config = dict(
    router_score='softmax',
    n_kv_head=3,
    head_dim=32,
    init_std_o=0.0525,
    init_std_down=0.0605,
    weight_decay=0.0,
    batch_tokens=32768,
)
Below are experts of layer 6 (counted from 0) of a mixture-of-experts language model. Rows are named router (the router's row for the expert), gate (a neuron's input weights, with its number), up (a neuron's input weights, with its number), down (a neuron's output weights, with its number) and show model dimensions 0-191. Each number is 50 + 12 x the weight over its row's rms, rounded and kept within 0 to 99.
Before each expert's rows: "raises" lists some tokens whose logits its average output raises strongly, later layers aside. This comes from a sample of Wikipedia text that the model never trained on.

# expert 48
raises: "0", "3", "1", "7", "4", "10"
router:44 56 54 49 72 37 53 57 43 38 52 30 70 45 34 53 56 62 37 71 38 18 36 71 50 55 69 37 37 42 66 64 69 56 36 58 48 53 47 50 44 60 24 51 67 53 55 59 76 53 57 57 42 61 40 56 70 48 42 41 40 31 62 61 67 62 62 56 42 59 34 33 46 65 37 31 45 41 49 54 66 31 31 35 61 58 52 36 47 67 48 39 58 64 27 27 49 58 62 73 38 58 50 63 35 67 44 61 49 45 49 55 50 44 60 48 60 49 32 34 52 47 53 47 55 35 32 52 65 47 53 52 63 74 29 55 56 61 56 49 42 33 41 65 38 66 52 64 58 43 65 49 29 39 66 55 61 58 46 48 44 69 63 40 50 47 56 58 53 49 66 54 26 39 47 68 49 48 63 61 34 37 60 64 59 71 44 56 34 45 71 48
gate0:35 40 53 41 47 58 38 58 63 39 61 53 47 71 48 42 35 55 41 45 64 66 40 52 45 53 50 47 42 51 44 46 60 51 33 24 48 43 56 56 48 45 42 58 66 34 37 29 59 54 43 53 57 56 49 75 35 39 51 53 74 46 67 50 64 66 52 48 47 49 61 65 53 60 58 58 41 51 57 55 65 24 33 60 43 55 41 29 41 75 52 48 52 47 58 52 61 59 43 12 51 42 40 47 39 42 44 30 37 40 50 43 48 39 40 62 43 54 43 49 53 47 35 38 58 30 50 38 54 74 31 56 49 49 35 49 40 58 58 38 48 42 53 41 44 53 55 52 83 66 51 58 71 50 36 47 45 59 25 33 60 31 37 48 55 36 57 20 49 68 46 46 59 38 55 38 62 39 85 64 59 38 57 64 37 63 32 21 27 42 65 46
up0:32 69 31 54 61 64 40 55 45 24 43 72 60 53 34 40 57 59 42 36 33 69 48 50 34 53 50 53 44 62 56 46 48 58 33 48 58 28 46 23 58 64 66 57 58 23 47 35 41 68 49 45 34 59 51 57 39 61 59 56 64 44 55 36 62 75 52 37 39 41 55 56 52 55 54 75 44 44 46 41 54 37 54 62 37 57 51 38 62 61 38 53 48 33 40 62 47 68 52 15 40 55 31 57 73 31 48 53 39 37 59 50 52 48 37 59 64 39 50 42 35 70 46 43 32 55 56 28 52 47 49 46 51 52 57 44 54 60 38 32 46 33 53 49 51 54 49 45 98 57 50 38 62 50 32 52 33 51 47 47 42 45 37 36 34 35 58 34 53 44 61 43 50 52 48 49 52 51 46 41 69 30 64 70 55 57 25 37 48 38 52 72
down0:42 45 64 55 68 55 47 56 48 48 33 62 65 65 65 57 62 62 44 30 26 31 25 58 52 38 50 51 36 22 53 43 51 42 56 68 53 34 52 36 55 59 47 20 49 54 51 50 55 39 61 55 59 41 48 47 44 51 24 44 58 27 59 53 38 66 48 36 46 50 47 42 51 45 58 37 42 60 62 46 44 58 31 36 63 66 41 53 59 51 65 53 47 59 61 34 37 54 66 62 44 58 58 38 45 54 39 40 54 55 41 52 46 41 59 41 31 26 57 36 44 22 25 38 54 34 51 66 58 30 69 49 55 55 61 50 54 52 47 45 39 11 59 63 30 42 48 60 53 28 69 56 72 42 58 23 45 47 41 36 44 85 43 46 48 48 58 52 48 42 66 63 34 59 51 38 45 59 64 44 56 61 47 44 45 52 77 52 46 44 72 60

# expert 83
raises: "%", "°W", " active", " lit", " |"
router:35 53 57 33 57 32 38 39 58 31 48 44 40 48 30 55 78 44 44 38 66 50 48 57 43 41 45 54 44 46 41 45 59 67 39 33 60 35 69 67 39 70 51 68 51 33 56 60 57 27 56 59 69 47 53 70 61 41 56 47 56 67 57 54 56 55 46 47 24 54 49 64 58 52 57 53 57 58 63 27 55 34 52 45 62 65 44 34 39 45 47 51 71 43 31 48 66 52 54 53 74 57 56 43 57 44 65 32 42 38 40 50 50 43 51 80 61 59 45 55 56 25 59 45 66 48 52 47 60 67 61 65 37 70 65 51 54 59 61 58 45 60 40 45 56 73 53 48 17 67 21 40 49 41 49 38 62 41 39 26 61 57 44 50 37 47 53 68 41 40 65 50 36 50 53 41 18 34 53 26 42 56 36 39 55 54 43 67 40 64 48 45
gate0:54 47 59 43 59 25 57 43 38 44 55 40 55 64 40 41 36 40 51 62 82 64 23 49 36 41 56 59 44 53 48 46 38 53 52 58 43 56 57 52 61 68 54 47 30 43 65 64 58 56 46 48 40 35 68 44 45 59 60 36 42 27 57 47 45 73 47 49 48 64 35 47 54 70 48 49 46 36 68 48 50 69 69 51 69 46 46 58 28 47 41 48 35 52 38 33 39 37 79 40 50 59 70 46 46 60 66 36 58 49 64 60 58 51 48 60 49 52 24 31 49 81 41 40 54 51 49 34 47 21 43 39 37 47 43 67 51 43 38 61 48 61 44 60 57 45 54 47 67 52 42 90 64 55 38 51 34 39 45 63 40 53 45 31 59 59 22 56 49 38 57 22 45 64 40 65 48 26 52 49 60 45 60 38 59 45 61 61 52 63 69 56
up0:47 42 20 48 35 56 38 42 30 55 54 42 52 26 50 41 55 54 53 43 67 45 40 48 46 56 30 50 49 65 62 42 72 54 49 35 30 76 47 40 58 53 65 55 61 25 49 74 53 49 40 63 44 74 53 69 37 60 58 59 39 38 50 33 39 39 40 57 48 46 58 58 49 49 79 55 39 49 41 49 50 56 61 39 42 35 62 36 34 69 63 46 46 48 77 53 78 46 59 52 30 39 43 32 53 51 50 57 50 52 39 46 39 68 72 42 26 37 50 42 47 47 52 39 31 78 40 52 70 57 68 46 40 26 41 26 35 46 38 52 45 80 71 50 31 37 38 56 59 54 62 40 59 57 34 44 57 44 45 44 50 40 32 50 46 56 58 45 64 51 56 53 29 48 43 51 56 21 62 53 41 58 53 50 40 49 46 55 45 64 67 46
down0:65 47 30 57 53 43 58 71 43 30 51 71 71 63 49 90 50 55 43 47 54 44 56 72 53 54 53 34 67 55 68 73 77 56 49 42 52 52 64 71 21 58 69 48 53 51 57 50 64 54 52 74 60 54 60 52 69 56 49 47 47 33 37 73 58 32 41 57 73 36 45 35 68 29 55 65 44 38 43 59 54 49 63 42 45 22 42 60 35 71 69 54 56 63 56 48 63 43 33 53 50 43 45 68 47 45 55 58 45 33 50 54 45 51 52 44 57 36 49 68 57 60 54 57 47 62 40 56 58 36 53 55 60 44 71 58 69 72 39 62 50 57 57 73 64 50 21 59 39 61 46 63 43 34 43 47 39 48 55 55 43 51 43 60 77 63 32 32 50 60 54 62 58 44 51 59 55 36 44 52 60 47 56 63 46 45 66 42 52 65 54 60

# expert 77
raises: " for", " through", " until", " beyond", " in", " during"
router:48 35 61 44 56 59 47 51 30 38 49 59 59 72 50 62 32 56 62 36 57 60 67 55 47 54 39 68 48 51 64 60 42 29 60 50 44 46 67 61 48 45 57 41 30 36 63 51 45 63 32 47 51 53 70 67 62 58 40 49 62 27 30 47 62 66 72 51 47 39 59 57 38 57 53 53 66 44 43 53 62 43 54 34 54 42 57 70 32 41 38 48 52 22 41 47 34 41 36 59 44 41 72 54 47 59 38 52 27 37 55 66 64 80 50 36 71 51 59 44 47 52 42 68 27 59 63 32 69 71 45 59 74 77 47 56 76 65 55 63 67 53 52 66 43 43 53 35 26 71 56 57 50 41 58 54 56 50 48 57 49 55 44 48 75 50 49 36 48 47 55 66 64 30 58 50 58 66 42 49 28 43 44 41 40 38 54 38 37 59 55 66
gate0:36 52 60 59 51 47 74 54 64 62 58 75 47 62 63 53 68 48 57 42 50 42 38 47 59 64 52 38 68 58 54 45 41 66 46 50 44 67 47 71 52 52 40 61 58 63 27 55 48 36 61 63 61 44 45 64 25 60 50 42 61 68 58 51 61 31 47 60 46 72 59 39 61 41 63 62 42 72 37 66 59 52 32 92 30 53 38 54 41 51 23 15 39 35 48 58 45 33 43 50 39 51 52 26 56 53 62 43 71 55 50 40 50 43 59 46 35 57 35 64 40 51 44 34 42 43 57 67 36 61 52 60 43 37 39 50 41 47 37 27 73 54 48 38 35 50 43 62 58 41 51 34 53 58 55 52 69 46 37 55 49 18 40 45 69 40 64 48 48 41 46 55 64 33 45 58 59 67 34 35 61 66 54 47 45 50 49 51 39 35 63 53
up0:44 67 29 35 59 32 37 61 37 56 54 63 54 72 47 61 36 58 52 53 39 52 47 56 36 60 49 68 66 58 40 67 62 32 59 53 54 52 46 59 64 36 65 61 37 56 33 57 63 67 67 61 37 69 44 67 57 41 52 50 39 36 39 56 68 67 63 25 55 52 54 58 64 67 36 57 45 67 66 57 58 54 41 49 67 63 43 51 49 44 47 54 27 39 55 54 62 42 50 69 47 43 66 58 28 53 41 43 61 47 53 71 41 64 61 62 75 50 71 58 33 60 31 68 46 49 57 41 62 57 61 44 59 63 45 63 62 45 62 48 69 46 58 34 56 41 28 45 33 53 65 57 29 55 69 43 54 79 30 46 30 46 47 43 42 59 66 28 56 77 55 43 56 55 65 45 26 47 68 60 48 44 40 57 56 47 61 42 46 49 35 61
down0:51 55 48 48 64 45 35 47 46 36 41 57 45 62 51 56 27 58 53 20 67 52 53 51 64 56 58 43 54 54 41 42 42 63 46 54 49 54 50 62 16 40 73 44 34 37 37 70 62 63 36 44 47 54 47 61 36 37 50 35 52 32 58 44 66 42 42 51 61 54 45 48 40 48 38 65 45 72 53 59 52 71 48 28 67 33 53 42 66 35 48 31 54 64 42 41 54 41 46 28 51 42 65 61 26 47 35 59 44 52 46 40 51 65 43 40 55 25 47 60 46 70 43 55 42 54 64 53 54 62 76 55 49 61 54 41 66 46 65 75 42 62 49 66 37 37 37 58 43 64 30 59 45 47 37 42 42 36 52 41 49 54 41 37 63 64 58 51 71 41 41 54 40 49 20 71 56 62 76 43 39 27 75 39 44 49 66 59 66 53 29 34

# expert 126
raises: "her", "vest", "our", "water", "ature", "ulating"
router:54 57 48 69 50 47 66 42 63 62 55 45 44 73 68 66 48 47 51 61 40 59 65 55 58 43 43 34 31 55 57 54 27 48 41 42 47 54 58 62 64 49 50 62 48 36 46 41 52 28 56 29 34 38 63 73 80 63 48 51 49 47 74 32 52 72 53 51 41 44 38 50 33 56 56 63 35 51 36 61 50 44 58 37 64 65 39 45 62 47 52 50 35 44 30 47 51 40 26 37 59 45 63 75 67 35 47 37 44 58 54 43 42 53 53 55 49 42 48 51 35 51 45 70 41 56 52 63 37 59 27 37 34 49 51 59 55 60 39 59 37 43 61 34 57 27 48 43 46 44 40 67 53 38 51 49 43 73 51 32 41 54 40 60 61 34 35 21 50 32 21 47 57 61 38 55 62 32 45 70 54 68 54 57 52 73 69 54 81 62 55 37
gate0:47 33 73 52 61 47 58 64 37 39 56 40 52 57 48 51 45 38 26 39 43 60 47 61 50 53 42 33 29 44 56 56 19 34 44 26 41 52 41 56 43 32 37 58 53 49 54 76 41 28 70 38 48 55 53 48 58 40 45 27 51 56 67 43 36 63 67 76 72 49 41 46 53 50 47 32 55 66 54 44 48 69 54 37 57 56 57 40 58 37 48 40 52 49 29 55 53 47 33 48 65 41 59 65 34 50 72 57 49 45 57 51 36 64 26 39 42 60 51 82 41 54 54 47 32 49 71 39 47 54 51 48 51 50 30 57 51 45 57 68 55 69 80 39 49 39 41 52 41 65 34 42 63 40 53 44 67 51 39 39 58 45 70 48 39 56 54 30 56 45 47 50 48 48 22 45 53 66 52 67 49 71 33 66 67 47 78 47 37 37 63 48
up0:46 39 18 47 54 47 37 31 58 61 55 50 53 46 52 44 55 41 43 48 51 41 36 59 15 49 72 71 36 36 41 50 49 38 43 67 40 36 41 73 42 54 84 60 56 58 52 38 49 57 48 49 48 42 46 53 59 49 68 52 47 53 30 53 56 48 43 56 59 40 34 56 62 26 29 44 64 49 36 53 40 74 51 57 60 38 34 43 71 32 59 40 53 48 60 68 61 41 55 38 60 51 58 61 65 35 54 70 36 44 38 40 54 57 19 65 48 44 49 32 32 48 49 43 68 64 31 56 52 59 42 64 53 62 63 43 45 37 47 67 55 53 36 52 44 41 47 29 40 73 62 51 56 45 52 44 72 44 31 60 52 66 56 55 58 50 53 46 60 31 55 51 46 50 24 61 44 68 57 32 38 37 57 44 83 36 43 53 56 64 33 67
down0:50 42 45 32 45 35 35 56 40 72 65 30 51 59 53 47 28 36 67 48 51 49 36 55 50 44 51 46 51 49 47 57 53 51 27 69 61 25 72 48 26 51 86 66 53 55 46 46 73 36 39 62 73 51 38 26 69 51 34 42 40 48 42 67 43 46 44 41 35 45 57 28 53 44 45 46 58 61 30 35 60 51 45 40 61 47 53 66 48 36 35 49 42 58 32 60 46 34 54 39 41 58 73 53 49 39 76 42 52 50 26 51 53 54 85 51 43 40 64 43 38 59 36 47 60 55 29 61 42 47 49 50 48 49 58 54 63 72 50 41 35 61 42 41 51 36 50 43 49 61 36 41 48 53 56 37 43 43 51 52 43 29 39 48 67 52 64 60 73 44 47 50 44 47 66 43 68 52 37 30 26 52 46 58 59 42 33 48 40 25 70 54

# expert 27
raises: "rik", "://", " bout"
router:52 48 66 28 38 77 38 62 61 61 36 58 49 27 48 38 50 62 60 34 39 59 67 49 34 45 20 32 61 68 43 49 39 66 35 57 54 59 66 63 35 62 63 61 52 39 42 44 40 55 53 52 41 35 45 51 49 57 58 62 41 37 56 58 66 49 24 37 41 34 47 41 61 57 49 53 41 56 32 50 62 57 36 43 62 74 42 43 57 51 65 35 52 68 76 68 39 27 51 26 28 64 63 45 57 45 39 59 63 60 38 52 57 34 56 38 31 30 66 38 44 57 55 45 59 53 38 31 65 58 59 58 40 49 57 58 59 45 67 55 52 44 42 29 45 49 65 67 64 34 53 58 46 35 46 34 60 42 42 60 63 56 45 43 47 41 55 60 46 31 63 71 38 79 73 36 60 41 58 51 48 38 43 64 37 47 61 52 46 46 64 38
gate0:55 59 42 52 39 34 54 54 45 56 54 51 52 65 55 47 78 40 57 58 38 32 50 47 56 51 70 36 53 57 65 67 54 43 28 59 52 54 45 64 57 75 58 46 68 57 41 57 38 45 44 40 47 43 48 53 36 40 51 50 54 59 48 31 35 47 49 62 58 37 56 57 48 57 41 29 29 38 48 32 53 56 62 55 62 68 67 31 60 31 54 44 41 50 38 79 48 71 63 45 47 54 44 52 75 50 44 38 62 56 67 53 56 23 48 38 77 70 66 37 33 49 58 64 44 46 68 56 32 50 59 36 61 57 52 49 73 83 50 64 28 62 58 51 60 43 50 48 44 46 48 53 64 62 36 50 47 62 49 45 41 32 60 27 32 31 52 51 61 63 60 38 37 44 25 58 79 30 52 51 41 37 58 47 63 62 54 36 46 70 31 60
up0:42 41 36 47 53 41 58 58 46 62 29 56 56 33 57 66 27 34 50 53 64 49 44 50 79 41 50 49 72 60 50 61 70 53 55 43 48 68 33 40 46 41 64 45 51 65 54 43 33 67 45 76 63 49 57 35 15 53 44 64 71 37 32 55 67 39 48 34 28 42 49 51 74 55 53 46 37 56 50 49 45 34 34 48 52 53 58 63 38 67 48 53 51 65 61 43 43 44 40 54 44 49 48 36 70 41 51 47 35 50 54 60 69 63 44 43 66 48 32 30 65 59 41 57 72 59 51 61 57 28 51 58 46 43 65 56 57 62 43 34 67 20 62 56 56 61 48 44 51 51 44 55 46 43 46 64 48 57 49 41 51 34 19 39 50 38 63 50 42 65 48 42 61 49 43 69 49 43 42 71 41 51 57 36 25 79 61 73 39 42 35 42
down0:64 35 66 39 65 52 56 44 18 49 54 74 27 68 61 54 69 48 33 54 50 29 38 38 61 63 45 36 54 53 55 37 46 50 63 54 55 38 57 64 45 65 35 79 51 49 13 55 57 48 43 44 41 46 35 30 44 53 51 42 51 70 75 51 50 48 24 58 46 41 54 45 59 39 55 51 60 68 52 29 51 49 43 58 56 59 60 23 55 33 54 58 47 33 52 62 59 52 38 59 48 53 58 44 48 55 52 49 66 55 59 52 38 62 45 38 23 51 33 59 55 36 36 55 48 58 59 34 27 65 37 60 25 37 61 46 57 51 61 42 50 51 34 46 51 37 47 61 34 50 58 25 55 56 67 45 58 60 57 56 22 60 51 58 45 48 51 56 60 66 42 55 52 37 51 47 58 47 66 65 13 34 23 34 55 50 47 58 47 49 46 62

# expert 86
raises: " -", " (\"", "===\n", "ues", " "
router:50 52 57 27 51 56 49 54 76 49 42 53 63 31 39 44 64 70 51 33 47 55 48 48 35 45 32 34 51 41 53 37 33 74 45 73 46 54 54 70 39 70 82 46 44 47 49 30 62 49 54 49 34 46 44 55 44 55 57 64 58 35 53 54 61 53 46 26 51 41 40 52 58 57 41 38 53 54 41 42 57 44 44 60 56 66 33 37 65 53 69 40 71 70 60 70 32 36 55 35 32 61 52 37 53 50 41 61 62 34 26 59 73 38 46 41 38 28 81 34 37 54 32 39 56 58 51 33 64 57 40 45 47 38 43 59 63 38 62 48 60 36 44 35 42 33 67 52 55 49 53 59 51 29 45 38 67 30 30 52 55 58 51 46 35 44 57 58 44 50 63 56 49 66 73 58 58 40 68 62 43 51 27 64 42 61 63 53 53 47 64 47
gate0:70 57 45 57 45 62 70 69 61 39 59 49 61 49 52 51 51 53 38 58 40 49 70 54 53 56 56 52 28 33 57 41 32 43 43 52 58 63 46 47 58 56 44 52 69 68 44 73 33 71 34 47 59 47 56 49 50 22 58 36 58 37 34 38 50 52 43 36 55 29 23 47 67 30 19 71 59 53 57 59 47 39 66 56 40 35 50 51 53 63 33 73 73 36 45 41 55 61 47 45 48 63 48 63 39 37 45 57 63 69 49 67 55 48 31 59 50 58 43 49 49 40 52 62 33 45 26 57 55 60 48 58 62 48 53 32 56 50 56 49 51 44 51 77 65 50 38 49 50 31 67 40 36 36 29 58 48 65 60 49 57 32 64 51 52 52 28 36 40 48 58 62 40 44 40 72 64 47 41 35 42 63 25 30 47 58 34 43 65 60 23 52
up0:55 45 48 48 46 45 51 82 29 38 61 53 36 46 55 69 40 57 51 42 39 51 35 30 45 41 58 57 38 48 58 64 28 48 52 46 41 61 63 51 63 45 62 30 58 53 39 45 59 55 40 55 60 39 49 35 55 45 47 60 49 59 42 45 34 30 51 39 19 73 51 57 45 53 53 56 61 45 58 36 61 35 35 36 62 40 59 43 44 54 65 54 55 69 34 44 62 70 67 61 25 69 49 50 40 31 53 45 33 65 63 46 66 58 45 59 55 51 66 36 61 62 78 35 40 42 65 56 39 37 69 75 57 74 59 54 56 55 58 77 39 59 35 39 56 41 63 45 67 56 56 49 58 56 42 42 49 34 58 68 13 66 43 39 50 69 52 42 47 56 56 64 49 22 52 50 59 44 44 66 46 53 66 42 57 22 55 58 57 39 58 59
down0:37 39 20 52 32 48 26 49 39 29 45 41 51 37 61 62 45 36 46 49 59 35 41 52 52 51 42 48 28 50 48 45 35 28 18 51 53 55 40 41 55 36 40 51 49 48 44 48 56 59 55 60 67 37 47 40 55 29 45 53 60 49 51 50 67 33 24 44 47 40 31 47 24 35 36 67 67 52 62 58 44 48 67 52 76 49 39 47 40 24 73 36 57 53 41 35 58 33 42 51 57 50 64 57 36 53 47 38 51 45 74 51 78 28 64 64 67 57 56 68 57 55 36 31 41 54 39 52 40 50 47 56 49 66 57 54 55 56 55 55 73 57 54 65 49 78 57 55 51 67 54 51 55 37 48 40 56 31 44 53 64 47 57 38 22 48 53 30 56 40 59 53 52 26 45 48 33 57 53 33 78 47 49 39 60 50 54 62 34 51 39 57

# expert 56
raises: " on", " of", " cost", " together", " in"
router:49 50 58 84 49 34 43 54 37 47 46 58 55 62 55 54 46 54 37 44 50 35 45 70 48 31 53 67 34 67 40 44 49 45 38 37 36 38 38 49 47 63 56 44 64 39 50 49 44 42 56 44 69 45 62 50 63 41 40 46 60 42 25 54 39 47 65 59 55 52 69 51 45 41 67 59 44 56 63 72 49 62 55 35 41 33 46 76 50 39 43 44 62 43 33 46 53 65 69 54 71 52 31 49 39 65 85 66 46 13 52 54 50 46 58 45 56 52 54 29 49 41 72 58 56 71 75 44 52 31 38 41 48 68 51 49 63 69 41 43 66 41 70 59 42 34 50 50 15 61 64 52 50 63 46 45 33 43 47 58 35 61 30 55 74 59 35 51 57 43 51 54 61 39 47 46 48 66 48 49 42 37 48 38 60 30 38 43 51 66 61 69
gate0:65 63 43 48 45 39 55 36 56 51 40 49 27 39 38 31 65 40 64 46 45 48 54 52 39 54 59 51 67 46 60 50 52 59 42 76 51 33 43 65 62 47 41 60 43 55 72 32 44 56 70 58 74 57 50 35 49 54 45 54 43 56 55 60 61 40 60 67 56 47 61 44 39 54 41 68 11 62 24 69 36 45 52 33 50 74 29 69 59 55 52 40 62 43 37 57 63 45 69 54 48 55 37 60 54 53 45 44 56 52 74 44 44 42 49 38 40 53 49 78 53 48 58 50 77 64 51 60 44 43 34 49 40 56 51 43 47 48 42 63 26 51 46 13 52 31 24 61 50 41 54 42 49 55 46 53 44 30 51 81 54 68 35 44 46 63 48 54 69 40 64 54 37 47 35 38 40 38 26 40 71 52 55 46 45 30 55 57 56 42 39 46
up0:56 73 48 27 34 45 44 65 54 53 43 52 67 61 63 55 39 47 75 53 62 71 66 63 52 77 43 54 45 74 57 47 66 56 51 53 31 62 53 57 46 42 48 70 44 44 79 56 64 47 31 51 59 58 58 64 43 42 56 37 61 59 36 52 41 41 44 37 44 45 50 32 37 46 40 62 66 49 62 50 49 56 49 47 61 41 71 50 59 40 32 62 56 48 29 44 53 65 65 55 57 52 71 48 29 54 41 35 40 17 42 52 38 47 34 32 53 40 61 70 41 45 54 64 66 43 47 38 62 52 30 73 44 57 39 51 63 69 51 53 41 56 60 55 73 47 55 42 59 54 35 56 44 45 75 53 74 61 54 48 62 52 64 61 44 73 46 33 53 50 50 55 20 45 37 41 37 54 44 51 50 58 62 83 45 44 57 54 57 26 63 59
down0:42 58 55 57 73 51 36 29 41 39 60 23 46 37 36 46 42 61 36 72 32 46 55 57 54 37 69 56 29 53 52 42 44 38 36 46 59 58 53 59 49 76 34 41 62 70 47 47 57 37 61 47 50 55 58 49 47 63 40 32 51 54 42 61 62 47 58 47 45 53 74 57 66 69 68 54 53 52 41 43 49 58 51 77 32 32 48 75 66 30 56 36 57 43 40 62 54 28 23 58 46 54 62 33 58 54 76 66 50 42 53 28 48 57 52 55 47 63 53 41 66 55 60 39 51 36 61 34 61 36 45 28 51 40 39 38 53 46 52 45 57 56 40 25 48 58 37 58 49 45 67 44 53 79 44 75 22 41 33 64 54 36 36 38 37 56 52 68 66 59 52 44 65 51 69 47 53 68 54 37 46 56 58 39 63 37 52 54 60 64 45 45

# expert 62
raises: "200", "201", "199", "197", "198", "196"
router:41 30 61 42 31 43 21 65 66 57 61 58 64 54 60 65 50 43 43 35 45 38 64 34 65 68 41 40 58 40 77 51 38 40 70 53 63 57 47 36 65 51 51 30 50 43 57 59 33 54 51 51 36 39 39 42 38 63 52 64 52 45 41 68 45 74 70 52 53 64 52 42 39 48 51 34 55 65 53 39 49 22 38 39 58 55 42 36 61 49 40 43 53 64 35 58 41 54 61 70 39 58 60 74 32 73 62 22 49 64 54 40 46 50 34 48 42 55 64 47 51 26 43 36 32 60 43 48 56 38 67 36 59 66 47 55 44 45 47 53 58 47 70 58 50 42 39 67 52 53 51 37 38 57 53 45 44 49 32 59 54 57 74 41 43 64 62 30 69 69 63 49 39 43 45 78 65 64 45 67 50 44 54 40 46 62 67 56 40 46 46 76
gate0:21 48 60 35 63 47 43 66 44 62 48 53 38 44 34 58 39 26 49 44 55 37 57 41 43 53 56 47 42 42 71 59 35 53 67 45 56 33 50 39 34 54 48 78 52 23 24 56 55 34 48 54 49 50 36 48 43 69 48 56 41 40 39 55 41 46 56 45 48 66 65 56 35 42 45 26 63 57 48 55 66 55 58 63 52 25 65 37 43 72 68 42 18 37 60 26 52 56 50 61 40 61 50 50 54 55 67 58 42 53 52 71 41 40 62 46 30 40 35 19 45 49 62 41 40 52 52 44 32 53 66 65 50 53 48 33 28 59 58 58 35 63 49 37 59 43 63 48 50 37 73 42 46 68 46 54 23 57 43 76 49 48 56 77 41 39 28 46 57 62 49 30 53 35 47 34 51 50 57 49 47 44 47 65 38 54 65 50 45 42 60 58
up0:38 45 48 55 50 45 45 40 34 74 51 55 61 49 57 40 53 51 31 57 56 52 52 56 76 62 48 53 37 56 61 88 43 66 54 44 41 44 49 43 63 60 41 64 34 42 48 57 43 31 69 43 45 27 49 54 57 45 60 52 47 39 61 54 19 60 45 50 61 36 73 48 55 68 56 53 30 77 66 51 60 55 36 50 57 58 50 46 37 56 64 42 64 48 39 37 62 42 43 59 43 56 56 15 54 74 51 60 39 55 60 31 59 43 42 79 50 44 47 14 43 53 51 45 57 62 50 45 46 40 66 49 72 80 42 37 46 58 38 52 52 49 63 62 47 31 53 75 55 63 54 57 56 56 61 48 37 52 53 49 47 60 33 66 27 45 51 58 43 74 52 54 49 39 57 49 39 43 43 28 57 54 52 55 41 16 60 43 58 50 61 69
down0:54 48 67 47 54 48 73 65 42 29 42 63 65 35 35 38 64 58 36 46 69 55 54 53 37 59 42 61 45 51 73 51 40 57 30 50 37 57 51 64 34 63 45 57 40 62 54 32 46 45 51 68 20 57 71 39 63 68 56 53 47 36 48 55 48 47 50 62 50 80 67 56 62 50 56 49 61 65 35 48 63 27 56 51 58 53 44 46 45 37 50 52 36 62 47 37 36 43 34 34 44 92 74 55 72 46 43 54 31 46 57 34 43 44 47 61 44 55 46 56 38 45 37 33 47 63 49 40 53 65 65 43 64 55 51 60 46 54 61 53 37 70 46 38 39 41 62 46 46 43 53 56 56 60 30 67 42 41 49 51 62 58 29 52 41 44 44 48 51 71 44 34 69 55 76 46 51 46 43 35 40 67 39 69 49 52 87 48 34 45 62 33

# expert 110
raises: " |", " and", "Gls"
router:59 48 58 37 63 61 57 47 43 48 66 56 59 45 38 52 46 55 39 41 38 35 32 66 44 45 52 47 58 41 61 74 67 82 69 37 59 58 64 59 50 59 56 41 48 32 68 32 33 54 45 42 63 59 43 44 58 38 41 52 50 49 60 59 50 44 66 35 35 38 42 56 42 58 53 48 28 57 29 38 76 53 56 44 63 63 42 46 68 46 69 61 36 69 55 62 55 47 75 55 71 61 61 35 56 62 59 56 64 40 48 63 44 32 58 42 42 50 65 80 65 63 26 47 52 56 39 41 53 62 66 63 36 61 55 59 66 53 42 58 43 64 63 35 36 62 63 55 47 31 64 70 35 28 61 27 73 34 39 55 59 48 32 44 56 55 53 67 54 55 47 62 52 45 54 36 63 30 57 64 53 59 43 32 45 53 29 41 69 51 37 58
gate1:73 41 46 61 60 50 51 69 71 55 50 50 42 76 52 62 57 58 28 57 34 40 56 45 53 43 51 56 47 48 55 53 55 49 62 71 63 54 40 33 59 50 51 39 67 16 45 50 57 46 41 58 50 46 52 84 47 48 71 63 50 60 39 64 59 61 59 38 44 68 50 77 53 43 58 34 47 42 51 56 73 28 50 74 71 30 52 61 48 43 44 53 40 59 52 42 59 48 57 46 40 43 63 54 70 62 62 69 55 48 48 33 43 67 45 63 55 35 39 45 64 39 57 42 40 59 41 62 63 61 63 49 58 53 20 29 33 48 33 63 58 45 61 80 49 34 58 49 40 53 61 68 42 70 38 52 68 64 42 54 44 43 46 55 56 51 60 33 48 53 44 66 38 30 42 68 43 25 45 50 45 58 50 35 62 60 42 45 35 64 24 53
up1:42 59 56 53 59 59 43 49 63 60 38 43 57 64 37 33 56 59 61 47 54 59 41 57 34 47 41 56 56 59 55 61 50 29 55 55 42 43 38 67 60 73 62 60 39 62 58 26 62 54 52 54 62 43 27 48 49 50 56 55 36 52 53 44 63 33 35 72 44 61 71 46 64 32 64 50 44 67 53 69 42 48 61 48 53 39 39 50 64 55 46 38 76 43 31 31 51 37 49 58 65 54 58 51 41 66 74 31 49 54 47 26 63 28 72 38 60 35 44 33 45 65 68 66 67 48 40 52 49 30 61 40 39 44 49 42 24 49 35 46 50 54 23 43 54 57 39 48 56 53 30 48 28 72 42 68 48 48 46 39 47 52 65 49 52 70 43 50 78 43 82 48 51 70 53 46 32 50 52 45 68 71 45 46 49 48 61 55 73 62 61 37
down1:68 52 44 43 46 55 39 46 50 48 49 57 59 55 53 48 76 49 67 45 39 58 25 47 42 63 50 54 56 50 49 43 43 49 46 46 57 29 59 55 35 45 51 51 80 42 49 68 54 45 54 53 46 44 34 51 57 50 59 43 55 53 69 59 54 59 65 66 70 63 50 66 44 64 53 56 43 23 62 50 74 55 39 46 57 52 32 34 52 34 46 46 42 50 65 65 24 45 64 81 41 69 30 52 63 54 49 55 45 32 55 74 43 60 37 54 34 38 54 57 39 32 63 57 73 73 67 50 62 43 37 46 44 62 50 42 40 44 74 57 74 34 19 51 46 47 41 67 47 49 41 57 47 61 62 48 51 45 71 60 59 50 51 44 52 55 48 89 60 47 38 51 57 54 45 53 46 37 44 65 30 51 29 58 52 13 62 56 64 45 61 65